Below are experts of layer 6 (counted from 0) of a mixture-of-experts language model. Rows are named router (the router's row for the expert), up (a neuron's input weights, with its number), down (a neuron's output weights, with its number) and show model dimensions 0-191. Each number is 128 + 32 x the weight over its row's rms, rounded and kept within 0 to 255. Numbers have three digits each.
After each expert's rows: a language model's description of what the expert responds to; "gets" lists some tokens that make up at least twice as much of what it gets as of all text. This comes from a sample of Wikipedia text that the model never trained on. Tokens count by the router's weight.

# expert 6
router:147162116137122126128121162122061053191094095144114133117111117081133098165120082127091097128163142150084161139117109150135137101071153143104113143161121081165123134133094140110126165111103192118120125067068158208179157192144085154120090117202124043107122159119109110134211205173074151118078120132178104152202143154103143173166161116136134156180114135151120116125128133142075189135106111100125138149157159104128068069150124066133117137180158139082150102162138147109155112141120107105132122114123142112102124099098142047121085160184081116105151111166125118111090145155160156125
up4:145141058183163141134138130134201114121156131111071126168126073102182121089135064162124176157108111190123129094127122101195103177141134091126135159157151134190161176118106111080176155109139160116187084147138168100132044140125117122138118136114167117184169142129176116131116184151123115133092139115154117158130135130194138156089106142171143164108114169139123055106218145149117161059093061161126117064088163143150122149154109119084128136106122140138130094145089110138142131118130145125111114135141163070143164170097143078179139110165128083086179119112127135102152116129131067214
down4:158168078065142124107146144133098146095134110126046154106129164137160134075120123090121115173079106195173092162151167097170124156088119167146091138145106069072111073103140130054143156155131069114158127124091120144125087189097146133151076117098156115131116049145131152171121143131121126123098165145121188085135106165121129138138137166090163152146170091102198100133192131165128114087107152105125109117123103121162137203130111114133079172101102140124129128154143159162130193119147076176109101188149125093142157136166088124075161111135139137108182071210110092081173127097100097111
What it handles: Capitalized word-initial pieces. First piece of a word after the, a or a quote, often capitals in titles or names, e.g. A-twater, A-postle, suf-fering, im-minent.
gets: "A", "f", "p", "O", "st", "d"

# expert 44
router:123143144117107125174128155107160129146140168104132145101067161151141197121182107110116107106167112104121125092108109180118143124135110193135070088157132193185157112159130095171116145117100120172115137128077128190197064126107106101084106112160165070185158089190113111132144145113131095154096114171120067100174111141118105114137143084117104153119089119119081114157103189118173128134104100091131095132118141098157132160154083124099050070196082141140121170105120092195109115094138176155097112168160126121078202141124035153118108091152158139108136104099127146067086114145140114094
up0:125153144168119143156132108085116116074136147121165102184085152127133103166136132116117154144129147183175096115117133087064179146056150157065109102114080151071114153100113115110165130128193127109102107164160120112145128155063101102068124129108138168111113123101102153126143143132152119093106132112133128127197135122094202155076153059147079129130148139095146084166126124098119185139144183158143089124131136126145121098174106147122200049127077140068136149120154104152156077144131123098096068136090072145110133145112118132164189144183160207142153069116063072111137151061137148100
down0:138156094142125093126104114110125082182144105180119108198154144131152106149162102222167121080180099081099114125139132154141124147127141087129158168051083129206139117117125171157145098161143103158106095139157133095165153103133162163176173182142147115160080088129096086124059123094122133093105115101115110085070095125111115128125142067169126121147080112106082202172145068156142109176074086133110114154124111185126141146134155082152052104116153142115117195108137135123143136150118176212115109145123163116139107177180066123134067104166126118153159136107148154171117129110147136094
What it handles: Determiners and quantifiers. Determiners and quantity words starting noun phrases, such as the, other in on the other hand, two, several, many, few.
gets: "the ", "other ", "two ", "these ", "a ", "several "

# expert 52
router:163119140132105109118108143165141107067146170103093167147094059088135115143120092149167068098119187172134142089183119150168129087141165112147065136105060170093076161110122139101100120132194173144101120136151146125132125114091159130096144180146136086129125182083133124085067066138143124132100124156168179132095122149113118098141104155109152120074124107182084158124175134161105067098203139112184134110054117122161098166131149108128127149206087145157134049099117175100148123130121170057125125068139144110133121095107100113147174170130101080118180149146106149168102110141170118175
up2:126114092071176173077155122161130146113104164144104133185081093106103117157099093111150032076162145152063100147103120109135143153107127112159138139127116096171126099119104118097163134162102110204141104135146105173144118091081120216149099128153080147134087129078182125105109137141192160109185100124174100139066136128132134108108130142100176170147176121177078138105078122123160086090129176101143122163140143124083134107102171184142143148156106156149093138116115173080167095073125113108163071122138126113070098064160130119163069113135181155127147149103132088164075184088146149137
down2:204109086071091156141083103162117089123080119087183134145154156098102076132158129151120125168104129147120101145089134115152123144167188140132132096096155135174184117151160107144132141105137116180129105112146130093091141131095115059113141128134115157157132140149155107176097145158119131131104082075124140095122117118185174134180111157168123101146105123143143108082131104036191091122132111143160186109155166112158134111195215127132108151131208141190097068147186117117072127092112059102146122116129109142165162065116151188138131091098112236144101138134121138120109100162122092110
What it handles: Single-letter name pieces. One- or two-letter pieces inside names and abbreviations, such as Rhine-h-art, Southe-y, U.S, Silh-ou-ette, plus possessive apostrophes.
gets: "y", "i", "S", "o", "'", "h"

# expert 42
router:118138143170157123160116138155140125181082112096143128166102160172148121178129081066140102130129145115134149147128090082089160120084153172143170124147147129150104118160159167092095149193108108170181114118081143103071100174174064097093066164122150098048134110097121140124140120121055111145197158088114115129118149076109139106095091165073056197148141133039069108169125121118111156126101128133129172146127157166102150105127101164178056135092152158114126135144127168141184174153151148076165140121121067130119112105126108150110113165131099117125132154150166107164155133094063078170
up0:103137178133170148122134168115123170097109162144162131140112169180097085190125180151089075147122099112091142125111108108139169146107140153126144133147103107155110121109133158172128148060158137183161128077171050123136080084147142114091111185098149212109079086067100112127079100161124226120165175148131119099149115115100105079169055111212126179137121145078122122124128124129116112131125115096078131096136108147110104115086136126145120091121132072127111144138084151138150071148177103098158093103128104172141181085096130167092144130127149216154146192116106098101167142102098123166
down0:183128164153106111119105112189121170101054100151045120177175110122040105144130133141150170137134186129118113121091160164132122130121106095180149167147151159191077104172150061129068114126176134110096086198132119147134114088157099102121119132148138160088117139108112135102146179156110081112151108134150136062163143123166126125097200147111101122090134097133183131133102109113178093184116181097118113188108161160133140113151120127119150171139140104135125071138110124107139100099198167085154133155138125102071121204077133198141115100169125138090143115084118141175128105122079176169
What it handles: Punctuation in chemistry data. Dashes, brackets, colons and pipes in structured data, especially chemical formula, SMILES and hazard-code lists, e.g. Formula line dashes, H301.
gets: "-", "(", "_{", ": ", "- ", "; "

# expert 5
router:113124162121180126121116131141154138160106163094149064149118167156177102135209129091160140169171118104114102067138138135070093186117137054086168139166162133116128100131129077145105161139120144145140073161132078223123127147137074207092119105104131141143146107130126206108146136134079131156127119098153115132134128114101050052084156142126142142141165142102102136105142153122124141096101158118115102081086084110189198138097092115135058132078175160091142145159181192163136137087074131158121088124141151148082092130142159136084082108155125092103163140159172149084121157121114139144
up1:067100180117103120139124159099150103136148152107098100092087104162132126080098165129135142141172114185153153127180144151174123108148144161108169105133133087122086062095183124140141176138154191157115121123119115139135098117111142156111077129116077188198143116079137203150098159176155183099106132130110138115138078172126151115128134092168109073056154152147103063113200195126139143108105118198107122103126141119081132119112120125166066097096083120056161136145138092109145177147147098178066109081103101111112125107057130164146128168096137099172102124121194144149144194149133128111
down1:150076127127122098115154115166084144057108087129133106157141119120136090142126087103105152129079162149043148134109150122064150157108121091092034146133091059153164123081098169162078109100034165115169108117140114088193126069153156131122139127134144128122142099159121177149220164155129137161092089108122142133115111107131106116111175090120142133115079108077129124096114141087096106076088120133129157137151118131124181095110131141108082163181174112247154135114152182168135118149143118086132126168133126132150114132161133152153171117151208122146151168199129167133118137126113141150
What it handles: Table cell separators. Pipe separators in wiki tables, mostly right after a name, title or place cell, e.g. film lists, club tables; also capitalized first-name words like Jimmy, Jean, Air.
gets: "| ", "; ", "They ", "School ", "they ", "Air "

# expert 11
router:133122108109117140127173085139155143122094110125128165136085122104152112089097125076122081096186104074165140117136129135141153081144114163063136105157153075112104157161136120095146116097122155155117141179081184174076123092130074082181165080101143135168146199157119113121135120136129141163116091089141143087068111090203162122105104103118155148197179090181153133168125113125118087140099155155086097047117073161158112107157096125174191142124153097135146167159127127167155161121105155109152160132113072146191085169199064186113178146096127140131108081139145160117140099093128095090
up0:090109069024131134115122143116151117103171119108142115109143141063132121072157139198172187110156126123110136191129161103138145177128122171175145070123145158118101157084126151110108150115117177101117111182165109091146119124141169189148137129161132083172056114154129117155096158153105141179188076142137054146121136116095142112118087108112108141099092150128194104152141141150135147099118044116118183133124108132077198079101124108129144161145110128111133163137151077127122119185081131128177156166063143094142149124115158156118149088120105131189115106103056186094179154119122168095
down0:168142097116091110172138076064065119104154089177097178186221148142149112120102115134102143140118122096132184116106142135137155199133122113155085153199057109098123128116110143169161141136128096159152046133115137132124114124090144192121104137133148124122148134128154090082083129099168128216115110080181156109059145089160106107114143144084094110111144131163153088079120100126125120138140171168104186119041155075153098122167143139126154108160154131176151159150077090105120112115177129141131151144189148127040150167140147126101121162090137107151120109159168159156133069137110146114
What it handles: Parenthesized codes, abbreviations. Short capital abbreviations or letters inside parentheses, such as time zones (IRST, EET), country codes (THA, RSA), plus symbols like ″ and word pieces.
gets: "s", "″", "(", "R", "A", "."

# expert 40
router:100178171176157182205102098072138087151107143114195179109140108115182121150120150130068165141158148127140128087138140120076108188078113103140146156191152103076113117128110115152121086195147135132120109156067112122072175115135099159186090126099160164114117111163155179102138146167126078051091082107138092138134160088208164130112132105070095077091091108137128142115139117137124126156144120103077159144121074177096169139115196103170113057098163120177169133104122146136113138133109139140107078148121202103134168161162112120110132158172148138156161158115099100108088124113112133145
up1:146081132104089145147123174097096101089079162132104145150109075142112104161098115130142079177074145106103163073154082086118134103092120104155100131135122121092105145054092109206150140110161134100167157145152166119100163084088114141122101149113187154093106128126144193118157109124146099148070168033143095105094150159166132148201181112089148148067089134113133116133143138112159130103108091131093098135163112170138144141157190124125165085077151079173056120150122160118236115173091138106153117122136146122180115126069138115123120170155159189097128126153099173119120147147164134157
down1:135143079161150174116169135137104136149116081128138109126122174120136100133188085173130163145088116097131117139128069112138171130107102153118095107158106217146136145130158075142114094181145127073150093093109061113129194083094059113155100110162093155162076171096161140121126133151100143108122119175192131110095116128102113153140188129103208128141125166073118144141095155217114170121169122155143144108114143136155132131113090094113148142154066136132121038074142159170141115104172101059167141152099130048121114130099124156179140104099120147113122159160152122112200102162193120156
What it handles: Clause-linking words. Commas, and, but, that, when and similar connectors joining clauses in historical narrative, often after dates, as in In 1838, and Despite.
gets: ", ", "and ", "had ", "but ", "that ", "which "

# expert 15
router:113158151181186097077111132174114166093099141183140075142143080140098158151130095164098089052110137135104157173132121158167122110132151130149102113127123200037121118106132145171103164103158104153085132150104162151139166188184181092083158069150120174077135126121122130134109112079155159126130103186107086139089111134139105081092156143109094141168105120110200152107059089123114129153171098080087183110121112143090133098144096119092098142078138108129133166122088162142151097125084139167117142138167078113128193122144103129121106088111074115131132199117106145139061095207113122117
up3:054089131154120216109131163086128220116095101096078145056138110105126107120100155071155183108141167161144101111082082119132100128118119084136107126112079089108185153139150153119112126086166161138122106103151119138129130171126128110167091078136147150178113190134147109199177157054110141174085127125146080107181114097159160175162153142218106152111091106131161108161127144105198170136124150099038140114144154124145094186141109102083106064109107104099120085116154126150138080113143141122138107102146154136156161127141192185141075148132124100122128103149148158133144111131108143130
down3:111133202129099108108166122100062169154118146142138152171082149135171144095120129098051092075120113099106118137135163174083097132221143115080131121084139091116173191166148125118114110149145116116053144129140046134154047107105080092103131147143180075134131118165119111174108123154090197161168119121123148138176155162177168164120151144131131142176138059079081107160162100116101126164118167112132160123196108186116085097148198134168108131120142113159159142070146083084124138147132128125128121166153133129148133129116176151120107123123096091081092123097096124127094083122144131188
What it handles: Mid-word letter fragments. Short pieces from the inside of words or names just after a first letter, such as g-le-e, p-ne-umococcal, p-iz-za.
gets: " ", "a ", "en ", "li", "en", "on "

# expert 3
router:128115135110163163148138083129162149200095133122108140127095112134147144148166139133121090126117078129107135131132160085181148073187123139157102088132139125130090138106127203107164158121147138102154156143151079118099177112145152162061109144150125145121142138149131067111049140084159188122167167121101199123116103114101103153142108087124131093173114175136147164071143126130143169122130107118108100138114059152144159100124201117085103113179132199157086110083079163105061117133094143111108116150155222089138063127153143141167155085153127119144074098128076159191106063174180148162
up0:134144129154087169085088197115119123123131118143139119168168186079121134144152155109111115096092121093101127123117065129225111128140150127119134153169167158119091152101113164172156107139046092083118157165127168132113163140069176134153120128162159100080129107091145145146108124084081133134115088160033117146154119134116115117132129118153185181177142155163110159114098102108157171092117086184137108109143146146108124099126099187108173139152163130120075086084140119143128150168117119038110179124136108114118079123123104070145137061105161110126106167165164203147043142130122124057
down0:173171105101062139129085125212119140082106165107190178181136109162108175188127176131121091136047141137139158057119067083145152152115118146142129115135137135145095110103107077164127131148153150081116174115084131125128099154066122148068134075111195120146134104145139092162133128100088156092135091152096144100134123091136176135137131088133105111131091120187097146148100076106164131128117131106125123136112053142160147198184121136128094220168085138145075119164137098115125138158044138119102156112109177169115101088064112104148143159162114155158118149089151135119116158178156132114
What it handles: Word-final suffix pieces. Closing pieces of words such as on, ed, ted, ian, tion, ic, often before punctuation, as in ir-on, hegem-on-ic, ized.
gets: "on", "ed", ")", "t", "at", "ing"

# expert 7
router:133124084089119143106114154169135115108201136109072097082138073075127112097126118124144130140125136096129131129138117115116190167112084158147173156110163095101127125132153101110141179111136128106115129090135092150115162079147187072162185077149157091133150159161172081201150137109133117086089187070088214123128086114140182219159161051133108163164134150124104114150165113086109070098124104127167168154142135139123161112062124109154158153142188103144141111116165138131174144109068167163118170146172141125104152089110079158157121162142067134136110132169085139154097060113117155131
up0:134115129096117120059200109127100132138133139124114159135139140213097145151149188149161099129090068073136169110215125056163125130129171144099114129132067110108150090150109078157159104122091147152123133091124188094141102166128134166122084159086102052184125171154134186120097111137113127169135087136199114138132147093102113149096163094136148131129136179089116058149120084075116145085090146191131127104084158107192109105154120121136150149115113134085174163065131095170070171107128120129134162055138094109126103200121170096143143080111145133094126095125156108141120148098149148151
down0:141158168186177157175165106106156114116135105185122138090164140094121181111148103120047116151129154124122143128140120061137172141112131079155090127123183150132099110127108108191075127120136161183164140083115090152146078125101091164106147092186152095178104162112069113161119152091167125107187100095128130144128135100143130168107155170129128128107090147158130167070125112158110121140138131120151143200160120122107147134149177149168089140108121151146142085098044108085104156137122125086117080159146045134136093079132075117092128076109106055113182141130114089131233101145165080116
What it handles: Sports table cells. First pieces of words and numbers in sports statistics lists and tables, e.g. Left after Shot:, Playoffs, Lead changes, win–loss records.
gets: "1", "Le", "201", "2", "Succeeded ", "W"

# expert 46
router:110155161129084152109108113169084134129138188138140136155082084135157101157105172163197133164164146126121144130060122158133141114156149121062181097118144153086149130152126092145178133151154098067151117138138126132167133109109148085120121133096180090155136135144135048087064164195108069075095130131098168126151160157103150078086112152142156130110123153088135168069106134090174126162160133136177104074121132137102136199140147077148180172120085088133121123112167136150153160149155148128130161176124136150079106117080115156104074156121078062192114035125123140061136119127107092166
up0:152064140186158115065132114161093146127111091106156103114168093117142078142113102105122137130072143124105132080117097103144144155159061135093080094113140150140182184073170163132122144146111135129131125100204131148167102107082146182168167068156161134126092126177063125101136123136119143111128115090168136132115192185099069135162156151026146101118162167143120159085164100137176113113130135120172145137208115170153149080156140123140119102144137103171087163117097166150094099153109153076149087128091160123152138075121140085094142076190114099107133131139177117112105131096174081067
down0:034147169116084057095157111161144106124173068165144127145163100162170122126139100194077078157122097140116111168181051122152164122123156101133092106131129169150145120118084112133170134121077164173066102125044116063144101106125112093092137089135129070139162121121149080123148092129129180071139152160124134163189136147098142196110148128102180038119154126079129117103075161182152128116104139128172156133096142137112113113114132159150141127131154173160116134148124135167181117168085160180135129145129121133114073113143147145177118144119108116124086090172070172148181108086108123135
What it handles: Tri pieces and digits. The piece tri/Tri in words like trial, tried and Tripkov, plus single digits in tables and scores, such as 4 and 2.
gets: "5 ", "tri", "Tri", "4 ", "2 ", "u"

# expert 28
router:141105157107123159140195100137185130109101129078084119120098140135168129115161101148146162128091110109129158056086132108163143123129136147131047139131090135047156142150173149142170136174132209142131138100116118105094104043086162067074168203121120126059154143138121086111101094136179131130085100187143165207135144144161079100145078162183125066086102156117139180115163182133111146142135153136205095104107106078169113167107123143142198147134095125138103101119151126099129113188122171166134110126159108113107103102125118114127127128095103109112126097172091132098114071121102101094
up2:078104177176097114144130148148131106117083127120145115081158127114114141123161157162099139141143118183104094059091123112105157101151154160098148109052098185155103116077082168198160131078191180135187169173142073116137122131095115063142159113122153148122164117090084121084132183113148173093165078107158102104158140134092090127166162102144130172132149161170104102139119119106099108152078122153100127102099105112155100114186206192132126147142095135158172063066095148181101095150124193115120131116115172125111141185095152159178164157116121089120149100149151141074118168166133153153
down2:132110094133120110145181090155187090161192106156150076167120127157163148098155124096062147115116159134138089152127166151131153169107172104116066136154136109074160125136161158133141096121117047172138158073163160181137120175174135123110120129155144085127124132153149048164094113120177111157176161095140186173142092121122066112142085092098108100149136098122094175167139152140125127046148106187104123127097210091150088128088108111179114109134160132098147152136143122091180120142094144106142166145096099134211187099127074058073168147146135105123127093173136130169105105141121141121
What it handles: Name-ending word pieces. Final or inner pieces of foreign personal and place names, such as Araf-at, Aur-é-lio, Isfah-an, Zim-mer-man, plus closing parentheses.
gets: ")", "er", "ay", "ed", "an", "'"

# expert 12
router:132101135173130121123075153182088095101064084082123118131152134136136113196137114178138115129157161137133151135157129185129120127131139079148144137176137163175111144158133089111106085112122168166100119111085118109176070066117062186149038115181149138092075170093117105079144134188161101131104206128110177083194167101167111124171072157183116114119126105097062111101106114113104107108181115111051082175199137166128145131135145121107112140169129134137125124107161138108132157151076104116152130189100123128110121144087094106123115147098092055106086153117118112158099133171139129155
up0:053135094173073133125156138207117107182077124138157131103124109096124171159056108165137116172106135120123106161091071175129108063148123171087119113144112122157132099139148189126162217131087125122102167117104094132088115154155139178156152109155125065143102123148114071117185145196158131060159134133104126173133091154075109103126109087108111081097210200136155105092099087119182161130162148200126115143114160114111133135157159137140114154142136164151079119138129118138172136143104100144120055132114151101107147130092133143110126131137106097121163161086162080086071174142183121144
down0:153147100114059130113101139145087089107134087188144168171137142168077165164078125106149132160112135153121144101107128142126165119128136114142099131087109147139112197130166123075121103127123131107103140137086116032191111138092133117151153122129137101126126135087190143109071141057115132126177071121104134137097137083101114104153090162130160088111135148108126154107165083196080127179157090167144229063182102106151113171147117070164108100160088156082148137142107109103120144166111123072181138112076133102142154135122167115156131220166141127163115139161181190190146112104135124147
What it handles: I-ending word onsets. Word-initial pieces ending in i or a short syllable, mostly ti, di, tri, before suffixes like -fied or -tion, e.g. ti-red, con-ti-guous, modi-fied.
gets: "ti", "di", "si", "Di", "ati", "anti"

# expert 32
router:147210107138129157089199143136108136162113124102172142078097144148077176151090106112132085140131128142097086121150141189075120115157110108168110125085107159124130130159147105161124140169084110202154118066124080120134161170181089122086145078147151089193155083139165133116140081133112159132098159130057120089103129112140153130124116135078034108116087195098120117173091144110165092163177119146080079126170132189122142147091154157095115138148149119124127162110158110192075103130136133129150152138115158172104168139152037145108118076165121171044125138100092132107140149126122121157
up0:094131221088107172122076138096169154151116112204127081133195173152134086141169156118098137119069137171142112150105102109155134125129144128144144122143167119176135145110076166114128113141127132127120164109095149116123093138126127111138101126135098144119159110125168141091087129147131084185150181165155088114170121123139152112136141081178161209111181085149070127143096109101158129117110126185154076103114123156104075148156177133129118067148100216124171116129104103156087097069110162160069095097086128049115120182125157103131065090112165111164102126056108128135106123161107093055
down0:136167104144096112078172139162131121140123187149073128093163100140093101094111102155142147165104166117151154182140155117130115117103193161102181112145155143097108161161133102094048136105116146062112212070097073128145158127131103090157091159168144122192124123108112121075143117135145086097101124122160152113139088123120118112104108139126135114087107160144138151090153107100129129191132125110121160118121155213084153050142094134116188159112046110160130182062132134158144128178133134114168193139154127127121146110221105138128130153110124053107119141132117104170112160145102066049
What it handles: Noun-phrase modifiers. Determiners and adjectives before a noun, and table header words: Original in Original album, yard in 16-yard touchdown, this, maximum.
gets: "a ", "the ", "this ", "s ", "This ", "Original "

# expert 61
router:143112153149142147129156050167092198094112131138119107175105089080145080123127147140147174095100115076166174158133122168134143145134160148118146083100186147129084065160183124135124168133112129148106136090186130119157138123080206113125118166154141146083119147139124063123084146202144122129161108182157155144137133105128140137083168138152118117066139159105153160164116085135125128140169113132160156121117102050192123091116090109157175158131147125060143085134132153183178159112116079134103132132113065146088135098051099156140129141100043173112117152120050102150103067156122156144
up2:099085172155159119145167145100181178100124146074102130145090076096181124126093160166109130162095087108148089174134061093111130174115073162195119106080106124157109121114164118115137158171193175132138119068138100052095134125083146146187097144100157165105121116113116133173074117120124124213146130130100138163123160196055099144116127141171074140125109133136122087142134149122142132154173088151140134099116170098093119136160145196057158097114129168135141116167094154182123123151093074085090114117144084154154131125074135129177143144125113125166099083139115155180128122184170189137
down2:131176136137145119090158138162088096181197077096095057159114124108138122066081080123166146151105090152134175219170048096157070097090154093157133100099147090113145124124102150111093126134133129097106092111075121125147145142126144097116058174085199146105112101130180165109138132197172079080132202166082146123199149110156126129130139123148170096152136047102128169122101171193152148089108148078119119134150096138151118122117077149099134141119120128156137125120126146153148152126104171142174112137137132151114052173129150124128068157161108184107115137116114112111123123152122084162
What it handles: Hispanic name syllables. Syllables inside Spanish and other Romance or accented names, e.g. le in González, ia in Liaoning, á, í, plus table separators.
gets: "ia", "á", "le", "de", "í", "re"

# expert 37
router:151118126198152104158148157096152157136133151114139121102126135142127091131142173130048178132128177096133158131141076097166161137167066102143173058128110102112134159137111113099153172068153127095146183090144079128166151097178169093123127162119048158090138137154074114132112091124125078157084114083133126105085112151125181178107177166096141146109133118154093121105131140077192115091103107148188126079097133138110117171171103108065082153150150152130078182104108105147135099111196125131118047143142082097154173186155105115137157140127172087087071137115163115143110148136154064099
up0:205106157127190153137071101056195074117136180155123153109149133149144096165124129138129123128134122164136108107163059124140159145178119115117107088080107102156140129060111157055146132154178129146181107110141117131161094082179140096091058142088078147154126106097146098166068105124125113121155063094117141091154188099146195090117173122126061132133129121154138105131137166131119118093079065139158087105117049129106104150110159184152066163150160133116142095109092136180136180157160110139110156178174163125135167103159118127132159106149163154116121122168158124088149145085109103085
down0:130156136189139164160205126165159098063080098107191185199142119092086124102158065114158084131157155126121105144118079157127102192141136115184097141136117080152101087171115087109156200161140117209084108124169141163128096160117076119137141071219096106233147085097116102111144131077128108112133100129158111154165166166135120123115138118127169087074143144117121133114181115119129151095118112170098092174135155165118091124130123128096173130126146096118140106158165090143055155152086118131142117112124148151131120160130113128134086149142089172061146076147111121111087106163139131123
What it handles: Title-linking prepositions. Of, for, the and a inside official titles and offices, e.g. Minister of Health, Bachelor of Arts, Medal for, Deputy, Federal.
gets: "of ", "for ", "the ", "a ", "in ", "and "

# expert 51
router:149114121143143167156124133115138061140145104099145064170128107113101155185151091065141156158128131152086126147114142076168067129108169139134175113077128074155098082174146109111147085125076128168149172066104103095137140135153172135159154175089100128183103131093119118051144090172124130134079183105143132081129140145107147115123193165165105153060127182133107166102122089176116105123103133124086070151169129183095174146152129113129048096096157166172113191093110057159097089178152092156106114083119076129125130173138106081174139117081152132109128141130137117136130125126178093137
up0:112060094165145150185070121165149054157117117121152067196139129116136113138133127117163123129132115099131065144095047105116096131126169144114148096069117103163158045156162161176136080146133130132139087129169074127122146150159119130107147140147097126175106098132146121087164133143130107144156114078157150085164035117097099147175211160130176182081102091131140125120192135156116169132119119115087074116101152135195142144123108161127106091107059174183146179094116138109100173104199092180161102119127157131121106109110091133136114109116110142114134121155117172106186152132147081131
down0:195159163136175095104140145130110188137101098136146112118100149145113108147109157110131114124126128183075135144067192125119066116115095159088136115087141066102141166203149147130122160142138123112134063132131142059151131128117147117125128149088162142164146127163118131095126106085109194129095176066074105148149126131104159086125121160179141113203113168137109108137110114088087145085137150113100136134227195152142119110151132110131101116098159115087165255138144134114085123158071184116105137132124073106174128149169162088130102150104100136137156102145105132140142138135125111120
What it handles: List commas and nationalities. Commas, semicolons and "and" in lists of occupations or genres, like actor, singer; plus nationality adjectives such as German, Italian.
gets: ", ", "and ", "American ", "), ", "British ", "German "

# expert 36
router:060077080125102094140110156163172100112160089139113141089144124094134163153138125143136126088098105168118149133169178040173145072155123191165143125094163091150112159158122162086138083125097115106181060151194106092176170152159106135187125133136127152131103130126147154115160083157120123096109160138151175170118158130105162119152101105125148098111163100153116131044099145160139099128133119179179096174082112140111100098096104089188085126138048113100088156139089066091099140195084102141100140127092105137110155185163143149173187146162155114145116106106126107135204160138106135129
up1:182097190137075102140079146185146118142149173178135137152094166173130109155158182130143062143154108109154161117128116137071101122156113194112160147088112142201164091125121199105148103146113122179115055082115085111151106069152152106120106106129117122138111167080155144125154087181156121135114134116149174147107161098110118154123104093107109083108087102143152082141188149125153080088141062086129064146151109092152099118133129120133106081187120111141113115034153112139115120155168171156168054146148059118098171137163095066146149150123131107116077146136081102070130130137130124124
down1:148138159109119168165133101128108093125104128132138136112050107117102147144038039123122119137159158121118121193142178069108136124135108088110134055105183108094108109073120062141137137096141088161141227165133145148109123141087132101165143086136121165146126142226157088154155095076175159137118182132155097149169125123069141105143158145144114120160151111087132179104120100131131102168090134137124163105105151126147164121123075154126126155148168149098126086173095111139075085095090119118139164107144219116085147076146138178125139080141134183143114109101156143160129077098122062121
What it handles: Prepositions after phrases. Prepositions and connectives heading a phrase after a noun or verb, mostly of, at, by, for, with, during, e.g. operated by, engineer at.
gets: "of ", "at ", "by ", "for ", "in ", "to "

# expert 39
router:137076127141107137200177093161145105085158159123140172112196132070160094181133124098173130151086169134130133154124149112148128112094179129122092154071115095096101068124134163101122102127144145140143094053084120075095137100171164140131214113105131101155116140142118069125106069189115134164136021092120129104112130156149126102139127130118144114104163142145158163136141160106077073087144095090132091121116084117131123170102122133168127103178150154126148070129109093118130119130114083146115174068138135132129047129091105201114168190114126092173118164053137165167103102122144164093
up4:075148078181112079091136112099148111107105164136221128131089147081177114148134094132112095085086180128210107118107126092126090123147183168143128138127057161125143102155156136134083156115086099122135149085148156143165100078167163137184197110114143102132090137134167112153145067159099119111097077105125140132171156126107128131173163124115119084067099183132209121068120129112151118094134172150093154119115156088116118155088081102142159086171120062106097140150086108124167105116150095156149119085155105156129114164103159222122174108166159135114119117126129149115053114134135134074
down4:157081144124192147131094166128169135097155169093097098180127126118129119146065113087116131119153096153135142066103061127114134116125095106127092083111179101125111148099087168141096117127091138152156135107113105145110123092057148115137151151078087174113137065166139152180103114097134139107147120175116154165137143166125135205082173100080120120104160173113139137103151147132217071141131193163139175115099095148130158120110144227148133143126096119141112017160122113100156146137142144163139172136166063099126102134113108058178133170173159158183140098136159083128102147082134139124
What it handles: Final digits in parentheses. Last digit of years and numbers inside parentheses or date ranges, as in (1897–1977), (1.88 m), and United States in short descriptions.
gets: ")", "6", "0", "9", "2", "7"

# expert 59
router:136181164113161155145099184115153088160128120138118096139086088138139128154157125084070117099134155153116071180129089129135103149166141111146138051093076134205158168114102108107113079147103083155139171083077139168172121159136102107144089129171130131154155094107130106078158106109146143167078142138101094125124156103117150072097102114116100117169109167109103143121093139144227155110146111120076095132191124154079113152147124138065099135180153172099138177099128151135076056147158160154127142086097139091155179155160083102171110123156136132074134155055115140044174149145113096106
up3:097084130160150113149155177145153160082121122147138043115076131127079152143143120119066098109131106111171101110119088126108097083161125147220115100063159178174114195160097109157108116091121109151163129108116153134169216149149122175101126112168123110111141081123171105099108178098136178209157145146118152068183149136161123087155143131118100133111077133151071094080096140156124093134083130118125135159179178130179139167151149154120083139136153088153111140140142133112136127137091107147153075118121183113197155157055093144161165141101129129087097107125096183102102163158086082104
down3:120170152097107103146122148123160134162082099122082140130156110148156118057147104137113101150138115124081132165138146120116172124128176186105143128163120078101107058062093178087132174194163127123067159154149081075087036128102138131106165138169121102102113155143136102120100100136145141228141156140116099154122115199153125202114141107138132136154167091116169069130159115078087166152184102145091158105106116138109088078131135116149150124100095116108162179126155157121121087084140167134190161103179098109118125144190119116086098123049120145147153108103099093196140143146141084108
What it handles: Modifiers before nouns. Possessives and adjectives right before a noun, e.g. his, their, own, different cameras, separate, nationality adjectives like German, Israeli, Pakistani.
gets: "his ", "their ", "s ", "new ", "its ", "different "

# expert 23
router:168132172157092086133172122137117128120161201096191128121062137110183090139148137159116159087092180111120114119155096147130151165124049116130177103139116152097139149151165132069114178126175094112107112119131094116128089086123148175162097146084152148177079100140145175187130090106142096105097101132137108156100148162083186214114086164040091132123109169114116114141140135099137116106150168119151078169209099110125119088164109085115119137081126118111104140087128164182133182111187134138107104110162116117163101155126150063079175124195078070130117138118113153103109103144138163140
up0:136153163137110134198114155113135088155033132151070090107156160060078128073155130143159151084115128170131118131118124101098089085153087146126116159071108151145087065120081120093139149141134151135227120157152145127144136110118153151082118156172159161161139117141134129154141090139124107106081114138162090164156145224124155105134146144193083154120191176068085148111107151092169138122134136167118116166106115116141167107152086176121121091121102161102124145160099055140113182150129138172108196094127180081148145160106127108051160118116120133095164092123173110163114155117081092138
down0:125106104126159116091173142136137162150190150101179042145156102116170133197168093119133168168124106152068076093141160155136140120154150160150136111156129110136158119155180130150128128063166144103088074071097142104109121139133128124133180123116093161103103126064118121113131062105104129105114150100147102115133113104141171146075115117135154023115144097134086108150158075114122151153131143161169126101161146143199059123162173103119077148173206133149116172151166171088105107126105111134102113132139106154094160189146129159120185127122112153179123051121097122101153075148163117044
What it handles: Election and politics context. Function words and prefixes in political and election text, e.g. ran for, re-elected, gain from, plus Federal, Supreme, Senate and election-table pipes.
gets: "to ", "a ", "re", "the ", "of ", "for "